From a checkpoint of a small mixture-of-experts model trained on Wikipedia.
Experts: 64 GeGLU neurons an expert, 2 picks a token, a sigmoid router, a shared expert of 64 neurons.
Training: 294M tokens, 4490 steps.
Below are experts of layer 4 (counted from 0) of a mixture-of-experts language model. Rows are named router (the router's row for the expert), gate (a neuron's input weights, with its number), up (a neuron's input weights, with its number), down (a neuron's output weights, with its number) and show model dimensions 0-191. Each number is 128 + 24 x the weight over its row's rms, rounded and kept within 0 to 255.
After each expert's rows: "comes before" lists some tokens at least twice as common just after its tokens as in all text; "mostly gets" lists some tokens that are sent to it at least half of the time. This comes from a sample of Wikipedia text that the model never trained on. Tokens count by the router's weight.

# expert 54
router [100 119 135 144 114 127 156 113 126 148 151  74 147 139 174 131 152 137 166 114 112 130 124 137 147 113 128 143 142 107 180 197 112 139 113 134 146 108 115 115 116 137 110  87 108 109  86 135 122 132 103 127 141 102  94 168 151  96 131 110 114 143 180 133 131 138 117 133 174 150 128 148  92 126 131 139 137 143 106 150 115 132 169  99 117 115 106 121 129 132 124 147 102 107 139 132 116 164 104 146 136 187 114 153 124 115 127 148 103 137 128 121 126 125  87 112 108 136 131 147 171 153  82 123 107 105 136 111 130 134 106 115 121 125 160 123 121 132  63 173 125 140 150 117 127 115 135 152  84  99 116 123  74 148 154 130  89 149  91 139 107 110  73 115 102 155 109 140  84 143 166 102 127 139 107 112 122 105 172 196 172 148 158 131 156 104 145 117 151  99 172 143]
gate1 [135 153 106 110 110 138 138 133 109 125 118 114 154 178 109 146 121  95 122 114 117 111 117 173 124 151 126 148 153  81  99 113 153 121 131 185 197 115 150 130 111 135 151 136 130 148 161 118 164 111 148  95 131  81 199 124 130 120 119 180 139 112 115  79 131 110 144 139 124 113 134 101 135 144 157 125 138 140 141 148 115 132 131 176 144 164 115 150 105 156 126 146 136 128 111 136 127 110 144 138 178 184 137 171 128  96 133 129 135 117 117 165  89 120 134 143 149 154 141 132 101  96  99 153 115  79 155  68 124 126 113 119 156 116 112 122  98 129  95  99 140 141 151 146 132 109 141 125 137 142 161 119 136 138 130 122 139 123 178 119 176 123 115 133 111  86 104  96 156  87 132 108 123 105 137 132 123 113 166 128 103 139 110  88 157 136 135 151 106 143 187  82]
up1 [137  97  83 116 140 125 155 142  69 135  95 129 130 151 152 143 132 124 143 108 102  86 139 151 136 157 127 137 166  89 149  99 129 124 114 128 140  74 170 119 114 137 119  98 156 116 162  70 148 122 120 106 127  94 163 114 145 117 151 130 111 136  91 100 141 129 131 121 136 127 129 122 109 146 116 143  76 114 129 138  94 160 122 171 145 159 143 109 103 183  91 152 146 140 129  82 127 122 143 163 136 138 157 150 116 146 160 151  91 125 100 148 150 154 166 115 160 123  94 113 154 121 113  96 106 103 130  87 150  94 161 137 133  92 102 149 117 134  80 131 103 154 146 129 136 153 130 116 128 135 129 130 152 160 144 144 153 136 153 134 167 129 113  83 110  76 164  79 140  52 147 128 160 121 117 112 127  79 129 120 113 134 113 128 152 137 130 138 109 117 139 145]
down1 [ 90 118 126 166 145 128 123 146 120 141 170 125 146 109 152 113 142 158 104 142  80 170  90 117 136 127 123 140 140 156 103 122 103 111  68 157 136 112  90 100 143 129 120  99 146 167  81 149 111  88 122 129 115 103 121 112 167 148 131 138 157 108 128 122 115 156 120 135 154 112 104 133 174  69 116  98 131 137 128 150 114 153 153 151 127 159 137 162 149 128 108 120 161 133  80 146 145 119 104 176 100  91 119 131  91 138 158 149 120 120 115 151 117 107 121 172 113 117  75 146  66 157  94 133 145 127  83 136 101 127 187 105 143 132 114  95 128 143 118 129 108 165 147 113 124 135 149 106 151 112 135 133 101  97 140 120 134 129 123 170 101 124 105 139  97 145 112 143  84 144 132 130 134 120 127  86  89 104 170 137 138 124 147 138 111 130 154 147 151 155  72 147]
comes before: " the", " years", " a", " his", " other", " than"
mostly gets: " of", " other", " all", " two", " three", " most"

# expert 6
router [146 129  97 137  96 114 126  68 166 107 124 127 150 144 106 123 140 126 161 138 152 111 127 121 141 136 154 140 186 100 141 162 112 155 119 136 147  95 112 110 134 177 167  98 164 156 138 119 151 147 110 121 113 121 148 110 161 113 157 108 158 135 111 127 105 156 129 111 108 108 139 154 146 126 192 138 151 146 150 144 130 122 159 157 106 116 108 153 119 174 121 164 102 163 116 121 175 100  95 140  83 161 110  97 115  90 147 107 149 130 137 122 130 117 129 123  78 139 153  95 133 128 103 124 109 113 124 115 159 136 105 121 136 150 136 130 158  80 107 136 140  92 146  82 134 102 125 111 149 145 131 121 106 173 122 188 120 121  91 156 169 130 152 151 160 108 125 130 130 136 121 135  95 149 119  97 179 118  84 146 136 102 170 131  85 145 137 138 120 159  93 159]
gate1 [121 112 113 145  85 144 104 128 154 180 147 137 109 139 123  83 117 159 137 144 163 126 126  78 117 108 156  94 175 154  88 100 123 157 125 117 107 121 123  83 134 155 174 116 151 147 108 138 137 151 126 120 122 154  97 131  90 117 108  94 106 152 112 116  99 123 106  94 138 146 127  94  90 115 124 113  85 131  90 152 127 140 134 123 110  96 128 110 112 149 168 139 121 136 119 142 165 102 125 136  80 136 117 114 128 123 134 153 117 157 163 124 119 110 111  92 100 139 142 120 102 138 120  95 112 161 149 125 133 120 115 151  98 111 199 113 198 127 143 136 125 116  96 123 144 130  75 111  79 144 112 163 191 149 121 118 150 134  90 104 131 111 165  95 162 123 160 119 112 125 118  96  99 122 127 147  91 118 132 130 150 150 161 139  80 114 156 113 143 131 133 158]
up1 [124 117  92 156 117 112 105  98 155 169 157 140 116 127 101  91 111 181 127 174 171 140 147  96 130 124 148 127 171 142  93 108 128 171 125 119 107 105 102  91 134 182 151 132 125 109 120 153 146 138 124 130 105 129 116 122  93 118 102  94 122 137 103 110 113 116 116  98 180 145 124  93  98 141 134 108 102 139 108 149 145 156 129 120 115  78 135  95 122 156 193 132 132 136 109 139 156 110 119 139  94 144 140 103 112 136 110 141 134 188 146 136 133 134  94 102 101 161 133 135 110 116 138  99 108 127 128 101 135 106  84 167 118 112 165 105 181 138 147 161 152 104 132  98 134 115 114 109 103 138 111 186 158 144  98 115 148 115  84 123 144 119 164  93 147 114 184 119  99 119 116 102 131 131 119 154 114 103 122 129 151 160 166 116 115 118 131  97 151 118 105 166]
down1 [120 140 149 101 113 119 108 143 147 146 155 140 127 120 115 194 152 108 129 114 128  77 156 118 153 187 138 140 131  95 141 150 139 133 117 137 135 124 126 150 184 120 139 161 174 124 119 114 111 136  99  91 140 166 152 105 154 156 100 108 173 165 136 141 108 131 114 169 118  92 165 142 140 147 104 164 130 109 134 121 111 122 147 116 143  92 115 127  94 143 148 153 125 184 167 106 186 176 105  68 147 134 136 124 136  82 137 125 180 141 117 154 128 162 151 153 117 129 118 102 130 159 124 136  97 117 139 101 126 125 113  93 139  81 118 115 113  88 137 129 113 125 107 133 130 133 116 113 126 114  82 121 126 117 164 134 119 134 161 145 157 137 129 129 118 174 162 124 161 109 143 124 123 158 113 127 155 134 133 121 168 114 162  82 138 111 152 146 131 193 148 131]
comes before: " the", " be", " a", " have", " his", " their"
mostly gets: " to", " in", " into", " would", " To", " towards"

# expert 10
router [152 166 140 122 129  75 119  76 125 131 161  59 122  95 153 126 145 129 144 157  93 130 196 139 124 152 107 127 132  85 158 124 119 148 133 132 126 106  95 152 140 116 127 137  97 121 130 164 124 126 139 149 154 162 115 123 130 134 113 120 108 128 155 138 127 138 151 107 142 114 103 128 181 120 159  99 143 163 127 185 147 141 130 178 121 124 116 143 119 126 100 129  97 174 125 118 147 105 116 145 126 117 128 105 141 131 148 140 139 112 162 126 115 124 142 170 113 109 132 130 109 148 127 123 127 133  98 116 133  99 138 118 117 112  94 135 133  93  78 140 163 118  86 117 137 118 139  89 141 151 114 192 200 166 166 127 132 143  74 110 133 112 150 102 113  98  79 174 156 167 109 138 125 129 150  88  93 134 128 149 115 118 148 124 117 152 163 140 128 106 127 164]
gate0 [130 119 108 164 137 112 163 144 138 162 138 124 149 178 125 131  53 111 126 109 159 131 129  98 176 114 140 145 138 134  87 142 124  92 112 118 127 131  98 113 148 177 161 145 166 155 125 144 154 136 181 111 125 177 112 142 125 121 125 132 148 120 137 127 105 137 146 149 113 157 125 143  76 127 107 127  97 139 110 152 136 110 136 127 154 148 161 143 139  72 107 141 170 149 113 114 129 149 117  99 109 152 142 162 105 139 118 113 103 101 118 104 123 126 121 136 159 124 150  95 168 106 147 147 116 126 113 139  76 126 126 116 127 142 161 102 173 131 100 114 117  99 142 141  98  99 115  82 156 144 114 140 148 136 143 106  94 151 148 119 129 148 122  91 187 169 133 147 118  81 144 109 131 162 134 153 146  75 171 181 111 146  84 120 146 132 117 110 155 105 104 120]
up0 [105  99 158 144 123 116 126 103  92 119 145 104 145 141 120 153 105 137 141 152 119 125 129 163 123 142 118 160 121 116 141 113 111 176 140  86 123 121 138 183 115 123 102 149 108 148 143 110 156 118 118 138  94 115 149 134 124 186 115 154 147 136 143 119 133 151 152 120  84 166 149 102  88 126 126 141 153 189 115  80 176 121 122 154 103 130 109  72 141 130 118 126 175 104 115 141  67 163 107 150 149 120 133 106 162 165 125 106 130 113 131  89 164 111 100 195 133 117 162 146 137  97 119 138 107 114 150 114 147 136 137 141  98 153 127 172  82 160 138 129 125 182 121 143 112 183 144 168 141 132 147 102 122 174 120 144  90 122 109 146 120 141 103  91 112 102 160 147 115 148 122 142 113 170 102 130 117 134 165 130 125 144 135 113 115 107 145 109 146 124 142 134]
down0 [141 134  98 172 128 141 110 152 120 120 134 123 123 151 131 111  76 107  86 125 118  88 155  99  97  93  86 109 173 113 145 138 123 125 136 138 139 182 191 107 181 108 132 140 147 110 159 149 164 141 125 162  95 157  92 123 105 116 155 127 130 139 138 135 106 123 141  81 128 126 157 133 114 120 118  88 137 153 142  77 119 158 159 151 178 134 133 130 116 145 154 129 147 154 100  99 109 131 128 134 112 136 123 150 145 125 116 162 141 194 134 123 166 111 129 152 116 140 182 161  84 114 117 111 128 130 124 107 110 127 140 129 112 123 155 143 133 115 146  86 144 151  94 134 122 118 109 112  99 111  47 118 184 117 101 103 186 130 125 134 139 142 143 121 144 129 135 117 101 140 135 144  94  93 150 143 158  97 105 129 108 142 131 136 110 117  99 127 163 110 132 158]
comes before: "1", "2", "9", "3", "4", " |\n"
mostly gets: " Now", " Yes", " Back", " James", " Thomas", " Chris"

# expert 46
router [140 156 179 118 138 106  98  77 138 105 157  89 154 128 176 142 137 160 119 127  87 143 170 115 130 147 125 118 147 137 148 128 112 120 126 133 115 141 109 173 125 124 107 136 126 147  99 122 128 153 132 110 146 148 129 137 151 110 143 113 140 133 147 157 135 110 119  95 137 132 122 154 164 152 151 120 126 138 124 188 136 141 116 149 132  85 112 116 109 131 117 127  81 145 172 139 163 150 114 150 155 114 117 131 147 113 102 146 139 122 173 124 127 109 113 176 134 127 127 152 132 137 116 130 154 158 108 118 119 124 116 106 115 145  83 149 118  65  83 129 166 155 112  93 112 136 130 100 145 145 111 152 177 164 120 167 129 119  35 108 113 125 155  82 112 115  82 144 195 125 118 150 110 140 128 115  92 135 115 139  98 138 153 106 132 122 181 162 121 138 109 161]
gate1 [129  90 118 103  99 143 143 171 111 147 126 109 110 179 115 151 150 126 153 128 123 108 135  98  76 136 133 133 148  85 125 123  83 104 118 123 102 111 110 136 170 123 118 126 180 132  81 128 134 106 125 143 129 127 106 152  94 134 135 111 112 156 132 130 118  78 153 178 109 123 122 141 166 108 141 105 139 120 130  82 177  83 163 150 115 129 128 106 143 103 113 135 131 120 155 174 154 169 138  88  90 154 113 125 115 121 124 151 158 173 143 111 113 127  78 116 142 104 124 115 172 133 114 170 139 120 120 115 145 123 111 152  98 107 108 123 155 110 148 153 122 113 116 141 146 125 172 143 133 142 129  96 148 167 137 110 119  98 109 148 150 157 168 122 117  95  85 145 193 104 130 112 141 100  83 104 163 155 150 134 148 144 113 107 137 123  99 136  98  86 109 102]
up1 [108 130 163 107 108 131 130 135 160 133 152 169 110 140 172 119  77 124 122 151 134 135 110 127 107 101 163 124 133 160 175 152 147 131 121 111 121 136 132 160 131 132 134 134 126 128 146 118 136 153 128  93 134 133 138 120 173 113 149 179 107 138 111 124 125 141  91 125 178  92 127 180 119 152  91 124 116 121  93 144 110 166  63 138 109 165 139 160 119 149 106 122 154 101  75 120 112 144 150 118 147 109 165 124 126  82 140  88 116  84 134  90 129 121 122 123 157 130 124 141  76 130 141  92 153 130 109 118 116 133 164  94 155 139 126 105 117  95 128 118 117 117 136 159 143 131  86  96 175 166 148 170 119  81 133 109 147  99 111 132 127 113 106 138 147 133 157 163  89 117 136 125 135 115 176 119 153 115  98 137 123 126 113 162 149 150 167 120 170 176 140 167]
down1 [100  99 153  86 158 133  96 119 189  88 119  93 156  86 123  99 102 133 116 131 156 118 115  91 124 131 146 117 150 166 104 140 146 136 106 122  66 159 154 153 127 110 117 103  91 109 122 134 132 116 107 107 161 107 129  96 148 135 135 107 114 104 141 138 131  99 110  68 165 111  92 166 143 105 115 148  54 128 146 129 122 129 160 114 116 153 146 120 149 139 138 119 150 165 144 108 139 131 115 124 135 115  96 142 156 153 141 115  94 142 168 137 151 114 107  98  97 150 118 102 112 131 116 132 110 167 140 121 105 141 114 160 111 138 150  99 104 109  86  84 120 125 157 117 130 147 101 118 141 107 121 125 155 145 109 111 102 131 110  79 125 174 136 161 120 143  82  86 157 146 156 156 114 213 132 129 107 113 139 116 150 112 104 118 159 132 126 116 134 130 126 125]
comes before: "0", "1", "2", " the", "3", "4"
mostly gets: " Greater", " surrounding", " organized", " anniversary", "ks", "gg"

# expert 1
router [124  98 145 124 104 123 142 123 160 115 183  93  98 171 102  94 156 156 139 125 141 125 126 124 171 105  98  93 142  89 164 111 135 120 135 125 135  99 150 145 103 155 143 131 150 137 115 130 106 164 116 137 145 149 154 160 129 174 163 130 151 122 131 151 103 132 106  97 118 112 102 117 111 123 150 121 142 148  92 115  96 141 109 110 143 109 164 143 189 151 128 119 135 157 128 150 124 101 154 129  83 133 149 121 114 155  94 132 100 125 128 145 138 113 120 168  92 150 121 151 108 138  98 127 137  94 133 162 124 174 143 138 129 134 166 102 135 115 133 125 138 132 121 153 122 111 127 125 159 147 179 147 115 171 124 162  60 164  63 134 136  83 115 104 115 123 138 141 125  90 132  98 152 159 183 127 129 142 131 186 150 101 141 146 115 115  75 118  84 138 115 118]
gate9 [117 116 109 128 154 107 180 144 185 157 114 123  78 131 103 126 105 150 109 113 143 118 138 128  93  91 135 121 137 118 133 151 122 153 159 167 134 121 185 124 143  88 155 149 109 151 143 189  88 113 102  91 137 144 127 105 131  94 159 148 109 107 156 136 127 141 151 118 139 132  81 117 117  86 138 144  96 158 135 126 108 110  78  87 114 105 134 143 116 166 156  86 104 149  89 122 110 148 121 121 102 132 106 123  96 150 125 106 127 127 116 166  97 119 101 113 104 175  97 146 103 108 128 167 148 112 140 131 111 102 138 129 179 131 135 125 183  82 137 115 117 154 147 138 152  94 161 109 131  99 146 154 148 116 114 119 114 130 139  83 130  98 103 130  99 137 122 132 131 110 112 119  86 106 122 148 127 142 109 108  97 131 166 179 109 116  96 115 111 172 135 115]
up9 [153 138 135 115 125 161 100  95  96 121 149 138 199 124 157 130 135 103 135 160 146 124 106 124 155 141 104 133 124 146 117 114 161 119  82 113 136 134  88 109 127 171 105 121 166  93 135  71 192 153 149 154 123 144 136 166 116 156 129  99 150 152 111 105 114 128  90 142 120 135 183 169 139 177 148 105 155  87 127 125 142 129 159 159 156 157 133 120 134  85 109 157 169  95 163 137 161 117 148 121 152 122 157 121 149 118 149 128 136 115 136  93 129 143 154 135 141 102 162 116 150 132 109  79  94 132 121 132 141 155 132 129  90 135 142 119  82 131 136 122 128 109 141 133 102 160 118 148 117 167 116 112  87 152 152 146 138 139 121 168 126 188 136 135 137 105 139 130 140 131 123 111 167 138 126 117 131 107 151 121 157 109 105  86 145 135 158 163 144  66 138 134]
down9 [120 147 113 129 135 138 126 158 131 120 102 128 135 108 106  89 132 127 117 114 132 179  86  84 169 115 135  77 146 158 104 138 105 123 139 148 139 147 149 134 119 177 111 145 127 123 155 132 100  88 122 142 121 114  78 102 136 143 131 118  74 124  92 145 156 130 156 138 100 134 121 163 157 140 198  95 173 133 106 161  91 122 166 107 188 159  94 158 117 170 136 143 133 134 143 124 149 129 130 107  52 138 143 140 109 125 123 110 117 115 144 115 109  91 147 136 125 121 113 112 102 128  98 126 149 117  69 142 115 126 173 123  99 100 114 113 149 143  99 133 108 115 167 105  99 119  87 142 118 155 152 112 115 186 127 100 137 129 154 133 138 133 112 131 110 145 135 102 119 116 104 172 153 115 156 145 125 128 147 116 119 154 141 153 134 144 143 105 130  79 131  82]
comes before: " the", " to", " of", " with", " in", " from"
mostly gets: " between", " back", " along", " left", " down", " north"

# expert 15
router [140 135 169 106  83  98 151  53 150 125 167 123 133 113 155 168 137 146 149 144  91 148 147 107 132 180 155 118 153  97 167 115  92 103 147 126  94 108 149 145 137 122 146 116  86 161 123 162 146 115 119 119 115 181 134 123 125 126 126 150 160 163  95 142 143 172 146 123 121 131  93 129 167 151 127 120 103 130 101 172 155 131 135 156  99 100 133 138 119 121  64 148 131 156 171 136 121 144 130 171 118 141 101 117 129 113 166 142 100 124 127 141 152 152  95 116 135 123 131 134 132 134 132 141 127  80 124 146 117 131 126 128  77 140  90 106 105 110  94 149 125 121  94 122 102  70 118 120 154 131 114 180 166 163 124 134 102 136 105 117 122 113 132 124 136 132  78 138 169 156 104 148 120 143 166 130 117 133 146 143 138 124 147  94 110 151 168 131 166 106 126 139]
gate1 [129 111 102 205 104 139 142  86 112 142 173 144 160 166  93 171 116 150 117 121 100 171 131 144 104 138 139 152 112 115 151 102 116 132 146 100 115 155 157 132  99 110 120 100 152  97 149 106 109 104 121 123 136 142 162 106 137 124 172 156  88  93 162 175 127 150 139 107  90 143 137 140 144 154 120 130 140 116 112 130 138 162 156 140  98 106 132 114 131 115 141 123 126 139 136 156 148 119 101 147 134 157 106 108 124 104 104 117 163 155 140  93 159 138 176  97  82  81 121  90 129 126 128 171 111 122 131 109 117 134  93 130 137 173 157 166 139 159 167 148  99  82 122 119 129 140 149 139 104 119 122 131 150 140 105 113 175 150 179 159 146 109 137 133 140 133 156 131 124  98 117  89 174 123 118 137 162 110 153 151 129 100 107 141 135 104 113  99 145 132  93 165]
up1 [125 110 122 125 138 149 101 133 142 138 120 112 109 121 144 135  92 150 106 100 135 133 124 138 131 117 141 124  88 102 119 155 169 115 125 148 120 122  98  65 113 186  83 162 133 119 112  90 124 151 149 158 139 175 135 135 142 165 119 123 102 150  63 127  86 168 132  97 126 128 107  90 113 110 146  98 154 127 185 129 115  97 128  88 170 118  97 187 142 113 139 127 136 131 156  98 117 134 129 131 129 138 141 151 156 122  89 124 145 111 110  73 107  99 139 196 143 141 155 103  95 104 128 104 132 134 140 145 132 127 161 164 103 128 145 147  77 127 103 119 141 118 144 104  93 112 123  77 104 143 142 104 102 125 154 146 113 108 110  79 109 123 128 140 104 152 105 133 132 125 146  91  68 170 117 118 126 144 128 128 130 120 117 129 134 132 140 155 142 109 109  78]
down1 [133  66 147 150 151 168 100 116 134 135 107 137 167 149 113 108 122 121 142 110 113 148 155 121 158 103 147 116 132 162 131 178  89 129 134 106  80 138 129 128 108 122 107 146  99 109 125 119 124 133 106 137 112 142 100 142 115 138 160 101 115 116 135 153 187 116 114 108  98 139 133  90 126  89 100 111 166 191 121  90 133 102 119 134 119 135  98 163 146 139 116 155 100 150  94  95 155 189 129 118 150 134 175 145 152 142 117 155 155 118 148 161 136 125 173 119 127 155 142 156 110 198 104 113 148 119 167  85 148 107 160  99 124  60 122 168 162 115 133 141 154 119 118 150 119 160 130 121 180 139 119 129 122 166 146 131 125 147 134 122 136 125 162 174 148  95 118 136 119 144 124 103 112 168 126 117 145 142 139 113 111 140 110 111 132 148 126 108 128 123 105  94]
comes before: " ", "3", " also", " −", " +", " age"
mostly gets: " June", " December", " year", " July", "See", " November"

# expert 41
router [124 128 148 160  97 128 137 118 131 122 180 110 114 139 103 131 151  94 146 122 149  93 139 192  87 143  92  95 140 158 138 130 114 120 135 139  76  72 109 130 100 109 133  69 116 145 134 144 162 148 130 145 114 129 155 140 134 151 108 118 103 133 131 136 128 125 165 151 121 112 140 151 156 157 136 112 144  99  84 153 154 110 149 136 117 125 108 116 151 115 117 168 121 132  61 117 121 169 118 175 128 173 115 163 119 138 118 143 131 128 122 135 105 142  74 135 114 126 134 106 141 122 138  94 153 145 124 131 129  96 138 162 135 105 126 108  86 106 146 127 112 109 102 136 175 174 113 106 116 151 157 104  89  94 118  94 155 115  88 143 120 116 117 157 171 104 143  81 101  57 105 122 117 126  82 121 123 137 124 114 149 160 103 122 120 135 121  99 146  88 143 125]
gate1 [108 116 108 197 118 151 134 133 135 138 130 117 105 141 119 143 119  70 125 110 137 139 109 149 110 168 141 134 100 136 130 104 139 132 101 145 141  96 116  78 130 141 140 139 139 144 106 106 142 124 184 120 151  78 111 132 153 124 154 104 117 138 131 161  93 110 151 141  99 137 154 136 130 130 125 108 151 116  98 156  91 127 116 115 143 107 117 148 110 135 130 153 150 177 122 161  97 149 146 155 145 151 114 145 120 127 117  80 120 134 141  99 125  94 121  99 102 171 121  86 165 132 106  88 147  91 113 119 100  86 184 161 128  89 128 128 107 135 122 137 100 114 147  89 168 117 146  89 123 172 120 158 171 125 148 132 133 129 143 139 112 152 137 148 130 129 101  97 108  87 149  93  84 106 102  93 142 130 162 166 115 107 156 122 141 124  80  69 114  95 111 149]
up1 [170 124 134  61 143 108 140 121 112 105  93 147 150 122 148 129 157 138 133 160 118 117 135  97 166  91 126 113 149 117 123 153 100 126 161 112 132 150 143 172 150 129 125 107 137 116 128 156 116 135 110 115  77 193 139 134 110 119 110 143 142 130  95 108 179 137 113 139 151 131 107  95 145 109 120 124  88 137 157 126 163 140 169 122 136 122 126 104 132 128 125  96  97  95 142  86 155 114 115 104 109 114 139 116 135 129 170 160 134 109 112 150 129 165 119 146 131  75 138 173  81 106 126 159 119 155 111 128 142 147  52  85 129 154 109 118 140 115 148 118 145 159 129 138  78 123 111 148 151 100 130 128  85 145 123 139 118 123 117 138 153 104 103 122  98 142 126 144 144 194 110 148 158 144 141 165 103 132  98 114 155 105  98 129 106 153 166 174 124 168 142 111]
down1 [ 94  91 166 127 106 116 153 106 146 140 141 155 155 140 126 141 126 104 146 106 130 104  86 116 120 135 125 151 138 123 122 158  92 142 139  87 143 101 129 116 155 125 148 115 126 151 163  98  94 176 118 150 157 140 138 159 154 191 113 109 115 157 148 175 160 130 129 106 135 171 156 126 124 170 123 142 102 127 166  77 139 100  98 133 134 108 134 146 168 154 122 139 102 132 137  95 141 100 134 149 161 141 120 141 168 125 103 145 161 117 142 117 107 128 113 128 148 115 111 146  85 104 182 140 145 169 148 108 138 124 124 125 149 103 193 106 176 116 142 152 125 145  96 129 125 150 123 116 122 123 111 191 159 118 104 145 114 127  86 151 117 104  89 155 105 133  94  93 148 122 102  91 136 144  77 140 130 151 133 112 134  77 112 153 120 127 121 168 125 107 143 121]
comes before: " the", " a", " his", " their", " an", " her"
mostly gets: " on", " for", " with", "On", " For", " from"

# expert 8
router [153 130 109 132 130 154 111 123 138 140 180 125  89 141 157 133 152 106  74 139 133 179 110 148 117 126 153 158 126 127 131 127 103 140 136 149  97 182 166 121 123 108 124 164 118 148 174 137 166 112 100  90 133 176 135 182 108  80 154 138 168 142 125 127 114 124 152 173 110 139 115 144 116 111 142 127 153 139 135 110 152 143 108 136 157 131 127 134 152 176 132 124 151  84 132 132 141 129 126 109 122 142 113 140  99  78 120 105 103 165 135 114 165 130 144  79 146 122 141 135 162  94 109 124  98 121 149 100 113 147 126 135 105 126 125 104 128 145 127 163 141 150 115 184 131 150 122  90  92  98 123 120 118 117  89 106 174 110 159 178 158 109  70 105 142 177 139 139 128 119 178  84 117 143 122 168 133 119 110 118 127 110 126 111 143 136 143 122 139 111 176 121]
gate1 [ 98 131 104 112 163 136 147 129 116 158 134 110 147 152 122 121  98 140 128 107 114 131 137 178 122 181 140 109 133 160 130  88 158 112 104 146 111 158 133  94 150 109 167 117 137 108  76 106 140 118  66 144 126  88 135 114 125  75 129 136  87 106 163 181  90 158 116 119 161  74 108 137 118 103 139 126 116 152 108 152 145 120 131 142 156 145  97 140 160  99 104 136 147 157 138 153 150 136 144 127 127 140  99 116 130 110  92 113 118 186 183 162 124 134 153 144 117 106 126 105 118 161  94 102 128 139 114 111  74 117 155  65 146 115 100 108 121 154 129  98 107 144 114 133 148  99 124 141 132 141 114 120 130 116 115  82 125 180 101 125 170 133 141 103 175 112 119 128 111 105 145 128 123 137 157 143 159 115 120 110 130 122 137 100 155 130  97 139 117  69 120 134]
up1 [120 137 113 128 166 134 138 131 135 153 138 145 152 148 122 129  72 121 134 105 103 108 134 192  85 146 146 106 162 146 165 113 183  98 142 117 126 137 159 134 142 113 123 116 118 131  86 130 130 130  92 155 105 118 121 124 107  75 112 124 105 115 168 162  98 136 120 102 139  92 102 138 114 117 142 137 128 161  85 147 151 118 127 113 140 142  65 130 156 137  97 130 196 129 151 150 111 157 137 124 138 113  94 130 128 126 102 138 103 163 199 148 136 121 107 139 124 118 136 106 125 150  91 124 126 140 118 124  84 115 134  96 126 129 111 106 112 139 106 101 127 165  88 104 152 104 131 138 125 129 110 115 169 137 129  94 138 181 148 142 162 125 140  95 187 116 120 104 115 119 140 120 138 142 153 130 165 119 133 136 142 136 141  80 160  86 104 173 107  76  96 143]
down1 [123  93 127 146 127 131  86 130 182 140 146 139 131 127 117 186  84  90 115 153 149 108 147 133 143 131 159 132 139  89 169  95 111 124 113 118 117  81 109 138 115  69 121 151 136 110 153 138 118 122 117 136 140 122 172 156 125 121  94 144  98 136 119 139 157  90 134 129 115 103 107  96 131 115 166 142 113 135 154 129 145 149 104 125 152 132 104 132 191 126 145 130 164  99 112 112 105 165 120 139 139  59 165 125 191  91 167 165 136 139 134 107 138 174  93  96 103 127  88 139 123 145 128 112 159 125 116 113 152  89 120 145 139 165 114 132 104 177 125 102 117 114 141 119 196 123  85 150 143 100 122 137  87 144 114 112 135 121 137 140 115 155 118 134 140 128 102  96 106 160 114 111 163 168 127 141 147 130 117 121 119 135 156 145  93 109 132 127 126 127 159 148]
comes before: "==", "===", "The", " The", "In", "-"
mostly gets: ".\n\n", "\n\n", "==", "===", " =\n\n", " |\n\n"